Weights of a small mixture-of-experts language model, trained from scratch on English Wikipedia.
Size: width 512, vocabulary 46201.
Training: a variant of SOAP for the experts, 4106 steps.
Below are experts of layer 6 (counted from 0) of a mixture-of-experts language model. Rows are named router (the router's row for the expert), up (a neuron's input weights, with its number), down (a neuron's output weights, with its number) and show model dimensions 480-511. Each number is 128 + 32 x the weight over its row's rms, rounded and kept within 0 to 255.
Before each expert's rows: a language model's description of what the expert responds to; "gets" lists some tokens that make up at least twice as much of what it gets as of all text. This comes from a sample of Wikipedia text that the model never trained on. Tokens count by the router's weight.

# expert 4
Paragraph breaks and newlines after section headings or titles, plus heading tokens such as ==See also==, ==History==, list dashes, table pipes.
gets: "\n\n", "\n", "==", " =", "=", "==="
router [114 144  79 167 129 155 144 119 115 142 144 184 111 157  93 129 159 136 107 123 192 185 165 127  80 118 142 140 105 127 151 157]
up0 [128 123  97 116 136 186 126 107 123 171 105 127 120  93 119 155 176 145 118 112 118 149 130 126  54 134  88 145 171 131 155 158]
down0 [138 130  95  80 113 112 174 128 129 156 123  99  74 124 162 132 157  96 149 142 100 106 191 171 183  86 174 113 154 116 127 151]
up1 [108 106 102 117 101 101 170  75 137 120 145 144 129  89 132 118 172 102 126 150 147 105 137 101 152  77 120 118 141 145 141  76]
down1 [119 140 136 175 173 162  94 149 136 118  98 140 104 111 163 144 152 100 107 145 117 131  89 131 105 192 152 193 146 142 167  96]
up2 [132 172 151  95  94 127 104 164 156 109 156 126 119  92 147 153 166 118 169 149 127 136 132 149 159 138 169  72 156 154 123 123]
down2 [138  94 124 136 129 158 151 121 139  89 141 157 170 123 133 173 114 104 192 125 139 183 160 119  84 175 102 119 127 109 108  61]
up3 [131  98 135 108 128 169 183 171 117 153 115  89 185 135 112 125 109 166 111 155 130  69 170 124 126 131 181 123 144 137 165 154]
down3 [168 114 136 136  83  82  62 113 150 148 106 110 113 154 162 130  56  85 154  73  66  84 154 131 155 165 109 104 104  77  71  89]
up4 [172 103 177 124 161 104 172 108 152 101 139 123 168 132  98  71 205 161 147 108 143 122 138 122  83  76 195 146 113  84 111 106]
down4 [136 145  96 211 127  71 106 134 143 138 158 164  71  81 137 120  90 100 155 152 116  91 111  99 163  90  61  80 118  80 143 134]
up5 [152 162 135  95 103  91 137 120 161 126  98  94 122 145 130  95 129 121 119 205 114 111 177  94 122 146  99 142 162 151 109 143]
down5 [176  76 166 145 109 174 138 165  85 128 120  99 148 129 140 147 135 118 145 166 169 182 139 122 120  99 109 168 126 167 100 121]
up6 [114 115 138 119 109 173 213 115  96 187  72 172 107  97 104 126 118 138 149 126 123  85 170 116 143 153 181 154 129 113 112 128]
down6 [183  85 128 175 199 172  82 146 105 106 153 162 112 175 149 135 138 142 144 122  89 140 103 187 190 120  95  76  88 161 137  53]
up7 [119 137 122 115 154  89 172 106  90  55 118 221 118 130 169 146 111 115 147 131 118 175 157 146 152 185  53 144 125 167  80 133]
down7 [123 148 105 148  66 107 111 176 162 180 152 103 134 152 190 133 162 127 100 106 139 140 201 164 111 117 129 109 104 147 184 113]
up8 [ 85  93 168 118 127  83 138  51 144 111 149 137 150 156 132 140 176 107  80 111 147 132 123 125 126 163 163 149 187 100 117  93]
down8 [179 117 152  91 165 104 106 166  94 130  71 111  85 100 156 111 120  99 151 133  85  66  72 114 123 174 142 126 136 108  91  91]
up9 [143 121 144 121 178 147  87 132 135 110 116  77  77  73 136  72 119  83 149 132 120 149 166  86 100 156 206 143 117 101  37 143]
down9 [ 86 113 121 129  55 170 147 187 123 177 119 155 149 102 107 180  91 133  67 124 154 131 130 129 132 122  97 108 138 151 215 146]
up10 [176 148 125 134 126 240  93 111  94 175 105  85 165 146  97 179 141  99 130 177 127 167 115 137  73 105 159  60 108 164 171 142]
down10 [ 96 152 136 199 104 123 110  57 103 137 131  81 112 109  77 127 177 135 165 136 124 141 121  94  83 158 131 135 163 127  87 131]
up11 [118 117 124 109 151 106 125  78 138 129 143 165 157 104 178  84 162  77  83 160 112 154  89  59 130 104 131 196 165 173 127 129]
down11 [133  73 129 131 134 150  99 122 103 135 137  99 168 114 135 127 121 102 163 134 113 116 120 103 134 159 119 106 182  78 104 101]
up12 [ 74 170  96 136  90 111 191 118 173 148 122  91  99 130 154 138 158 190 107 131 114 151 169  80 164 151 129 117 125  68 127 171]
down12 [141 175 132 104 160 161 159 104 132 128 161 179 116 123 172 123 103 130 158 108 127 118 142  98 104 127 114 100 110  87 154 114]
up13 [197 121 171 129  90 140 113 132 113 108 163 166  82 181  99 116 186 118 101 146 135  76  83 158 127 148 184 139 106 141  75  85]
down13 [ 75 140 134  86  53 144 144 162 134 176 131 145 104  64 132 157  92 155 169 149 119 156 130 106 131 136 124  61 144 178 156 115]
up14 [122 142 117 109  67 166 132 122 139  65 112 200 101 103 107 105  96 198 121 142 107 128 112 105 137 149 127 152 122 157 141 130]
down14 [114 118 126  98 202  97 139  94 161 177 108 157  95 115 130 144 127  99 202 100 119 134 108 177 136  87 179  98 119 132 156 150]
up15 [140 158 132 124 141 125 174 129 106 135 197 121 114 185  92 125 174 172 148 140 131 125 149  71 136  99 101 173 124 244 168 109]
down15 [120 106  75 145 157 129  91 153  80  85  70  91  95  43 160 179  75 142 115 159 159 166 117 169 100 126 177  68 152 131 111  98]
up16 [144 137 123 114 101 178 115 158 127 103 167  62 130 104 128 174 108 139 119 154 108 106 155 106 134 101 163 140  95  81  89 199]
down16 [124 176  87 165 123 134 182 191 103  99 136 202 111 206 114 199 187  95 126 169 166 112 136 166 128 147 179 101 163  79 152 109]
up17 [158 183 115 134 133 174  90  74  87 151 185 123 109 117 114 105 143 147 115  96 132 164  35 130 166  72  58 156 139 168 132 138]
down17 [110 160 145 145  99 131  90  89 130 131 133 111 151 138 121  89 142 152 143 123 145 137 153 115 113 159 108 122 116 113 115 138]
up18 [108 174  63  99 136 116 151 119 165 162 115  76 155 175 141 147  90 133 145 120 126  78 108 132 101 178 109 114 113 218 231 138]
down18 [115 130 129  91 150 115  97 155 172 143  61 141  90 126 147 112  76 150  80 121 118 157 147 152  80 139 153 117  69 178 147 124]
up19 [167 152 189 109 154 200 162 160 163 142 155  96  99  99 148 157 158 158 179 191 109 130 116 139 159  97 112 134 164  57  79 110]
down19 [140 105 148 151 157 149  82  98 184 173 101 116  95  90 138 156 143  88 178 148 166  89 158 133  45 128 170 150  87 119 140 120]
up20 [ 82 153 168 118 101  86 160  96  64 168 128 122 148 145 141  69 133  88 104 151 119  89 150 146 165  81  65 115 127 105  71 202]
down20 [160  87 112 143 135  55 125 135 152  59 189 138 141 140 150 157  71 165 157  91 113 136 139 104 124 157  78 182 154 124 106 114]
up21 [ 77 157  75 101 127  62 114 121 126 100 133 100 153 125 150 111 134 149 173 111 105 131 125 131  88 175 139 125 139 174 161 188]
down21 [148 133  99 102 124 157  88 140  85  74 145 102 116 141 132 116 145 165 157  72  78 172  98 185 111 124 140 128 100  72 193 182]
up22 [168 123 174 139 131  57 113 161  83 123 153  94 122 156 133 179 180 106 123 132 106  62  81  74 119  98  96 116 111 225 176  73]
down22 [ 92  94  85 103  92 147 131 147 118 116  95 153  78 173 167 150  79 115  78 134 169 110  95 107 149 106 142 162 116 154  90  77]
up23 [124 149 112 126 152  99 117  92 122  91  86 118 103 144 131 123  99 177  77 179  93 162 176 114 225 127 152 164 108 132 158 180]
down23 [140 125  73 147 118 146 139 130 119  80  93 100 113 143 102  98  86 141  86 151 133 145 159 110 205 118 108 140  82 156 142 183]
up24 [138 157 140  91  58  95 119  82 144  57 144 196  99 126  91 152 117 117 130 199 112 134 121 186 145 124 124 140 131 131  90  80]
down24 [139 184 124 109 122 129 112 128  94 188 126 106 103 114 124  98 153 144 151 139 142 114 114 222 113 136 158 122 137 148 174 103]
up25 [123 147  95 131 115 115 204 120  78 103 135  87 158 190  94 145 133 185 138 121 152  81 172  92 124 132 138  98 104 167 208 146]
down25 [118  93 106 145  82 131 101 222 173 153 104 115 156 150  73 108 126 124  54 122 209 161 120 120 161 110 185 101 131 149 160 186]
up26 [165 124 113 122 144 114 104 103 161 209 118 171 126  92 184 115 158 119 116 153 131 118 129 168 102 140 132 111 148  93 164  92]
down26 [ 99 150 130 174 130 136  89  73 133 154 118 136 151 109 135 134 101 139 171 118 208 110 128  64  68  50 123 148 114 138 112  53]
up27 [110 133 116 128  98 100  65  96 123 157 153 141 149  97 119  86 121 159 141 134 106  65 128 163 127 138 135 126 117 115 108 118]
down27 [152  96 130 141 118 148 130 123 123  99  56 135 142 129 169  91 100 121  72 137 136 117 127  79 118 164 122 119 132 134 100 212]
up28 [144 128 130 128 146 122 135 100  80 202  93  95 132 137 172  98 114 107 100 132 109  58 107 169 178 137  90 126 116 117 157  99]
down28 [124 101  50 178  88 151 138 114  94 127 129  99 116  96 100 105 190 131  54 137 165 159 159 106 126  83  64 123  81 104 171  96]
up29 [139 140 106  97 105 155  68 104 171 109 157 160 131 130 118 193 119 151  53 110 127 123  81 166 135 114 104  80 169 109 101 124]
down29 [ 70 175 135 143 114  80 159 121  94  94 172  57  92 152 133 135 160  67 157 144  95 136 115  90 194 159 173  58 149 163 172 139]
up30 [106 111 188 110 111 150  90 126 127 118 142 153 142 170 132 131 141 125 102 151  88 124 121 162 108 133  89 118  55 125 178 133]
down30 [ 99  87 170 123 168 106 132 119  79  85 120 118 118 104 150 118 135  90 112 114 108 110 125 129 149 125 126 155 104 118 113 125]
up31 [164 115 131 117 164 131 141 134 115  67 141 117  68 131 114  44 106 103 174 163 119 109 179 160 119  92  88 114 150 117 151 102]
down31 [127  89 136 111 162 110  91  78 154 126  89 226 133 152 195 133  98  86  97 104 121 167 129 172 155 189 156 139 131 204 132 131]
up32 [132 147  47 126 139 140 134  58 109  82 134 115  65 122 114 166  94 128 139 146 129 136 139  93 171  87 173 113 112 228 116 133]
down32 [ 97 111 138 135 149  99  82 189 104 159  86  60 169 119 152 117 121 101 105  76  67 112 118 137 144 145  61 110 170  69  97 103]
up33 [158 169 185  98 112 103 126 104 108 139 185 132 110 118 175 144 105 169 159  96 114 128 129 213 122 170 139  93 173 152 107  71]
down33 [ 95 130 125  94 118 144  91  65 114 137 157 136 149 166 120 142 116 146 109 124 100 169  94 154 133 147 166 111 177 127 112 169]
up34 [174 151 136 115 127 176 198 147 127 138 149 174 134 162 140 159 143  78 151 140 136 133 158  72 135 144 134 171 161 106 130 124]
down34 [115  94 113  86 139 136 127 147 160 103 161 144  77 124 108 143 117 125 144 142 150  95 130 170 155  72 174  71 107 141 181 141]
up35 [133 177 121 136 153 157  91  84 136 180 135 164 143 139  30 168  88 159  99 190 108 134 160 123  78 156  87  96 119 141 188 122]
down35 [145  98  99 102 127 166 140 116 160  85  76 132 106 128 115  96 104 135 181 135 145 120  79 165  56 149 168  91  89 149 108  78]
up36 [130 135  77 122 181 182 137 105 112 103 125 155 142 107 107 118 134 143 102 119 140 117 131 141 169 147 146  82 118 168 158 180]
down36 [154 181 123 171 210 101 118 101 119 152 145 166 164 142 165 125 141 102 113 158 140 172 145 108 117 111 133 194 145  96 135  88]
up37 [ 89 162 174 113 114 111  90 159 127 123 113 104 161  71  86 117 149 154 117  92 124 116 114 152 117 133 177 145 102 126 178 137]
down37 [152 169  71 139  80 169 133 110 155  77 193 179 142 137  86 113 124  33 130 181 119  71 114  80 115 103 164 145 131 141 110 127]
up38 [118 102 143 131 115 165 148 153 147 140 182 113 122 195 149 141  89 123 124 102 150 103 135 176  93 140 149 125 115 121 149  92]
down38 [170 125 118 140 111 170 123 127 150 120 132 120 169 106  85 119 160 129  96 153 203 162 154 127 173 193 108  74  96 131  93 157]
up39 [100  96 127  93 130 126  89 133 173 110 137 129 113  77 142 168 149 128 115 102 110 165 135  94 149  99 200 144 136  85 107 119]
down39 [111  91 157 150 109 127 143  87 167  89 140 132 110  98  42 110 169 138  63 179 172 122 112 124 208 133 111  83 148 125  94 172]
up40 [122  92  71 133 166  92 151 164  99 108  76 108  78 108 123 129 143 130 124 156 109 194 152 157 188 121 141 156 112 176 167 124]
down40 [ 76 152 152 183 143 165 162 156 144 112  98 191 105 165 136 123 152 140  86  83 177  83  85 100 115 101 108 133 140 119 112 160]
up41 [ 81 123 112 137 106 153 165 150 163 148  77 111 129 106  56 192 130 145  63 126 126 114 146  82  66 141 120 144 159  52 132  92]
down41 [158 163 118 101  91  60 104 128  82  79 110 122 125 164 143 161  85  76 186 144 123 142 113 157 143 145 150  60 103 183 179 142]
up42 [133 124 138 124 127 136 170 134 130 173 126  95 137  73 125 177 147 172 137 137 131 127 128 191 131 139 117  93 131 144 150 106]
down42 [163 117 112 128 215 131 132 128  93 114 104 122 108 115  86  80  76  87  99 118 164 139 155 128 156  81 141  69  94 150  94 172]
up43 [133 148 153 136 117 168 167 129 174 117  93  94 140 103 156 126 167 136 191 145 102 112 118 129 136  75 159 169  82 200 147 125]
down43 [175 130 116 120 124 142  88 141 144 155 119 175 127 156 136  88  96 114  91 155 153 126 141 107  86 177 168 141 154 125 128 129]
up44 [145 184  73 122 163 169 133  98 174 125 111 110 124 140 143  99  71 160 134 135 149 167 119 198 141 138 142  89 139 104 146 212]
down44 [ 91  85 123 173  72 120 134 155 133 158  88 124 101 129  80 133 163 132  85 124 171 158 124  35 108  47 111 102 112 145 153 158]
up45 [100 151 152 122 102 169 197  75 206  71  88 246  81 133 150  54 112 147 145  86 121 149 154  64 130 167 151 191 147 163 108  92]
down45 [158 149 118 189 159 104 102 105  66 124 130 169 126 180 108 132 114  90 153 123 137 167  87 141 165 115 156  59  34 177 138 157]
up46 [169 188  90 144  89 138 103  78 117 123 162  97 138  80  68  70 161 114 138 181 162 107  95 149  97  70 162 132 153 225 110 178]
down46 [ 94 146 142 113 123 127 106 143 116  57 187 150 122 145 154 105 139 189 183 127 108 104 135  97 143 122 100 167  93  79 133  76]
up47 [ 89 134 180 125 132 149 133  85 130 106 139 107 154 120 143 178  92 171 142 129 126 112 128  95 144 143 164  96 127 118  97 134]
down47 [121 152 136 128 107 119 134 109 168 127 138 120  84 104  74 149  51 111 151 159 135 172 163 144  99 143 162 125 118 103  94 142]
up48 [120 145   9 115 105 106  98 174 152 146 150 114 125  57 192 115 180 139 141  98 123 178 161 143 110 145 161 111 183 153 208 143]
down48 [103 123 123 130 134 162 139 134  94 154 106 105 130 103 167 172 147  84 109 133 132 124 152  67 143 156 113 131 146 153  71 113]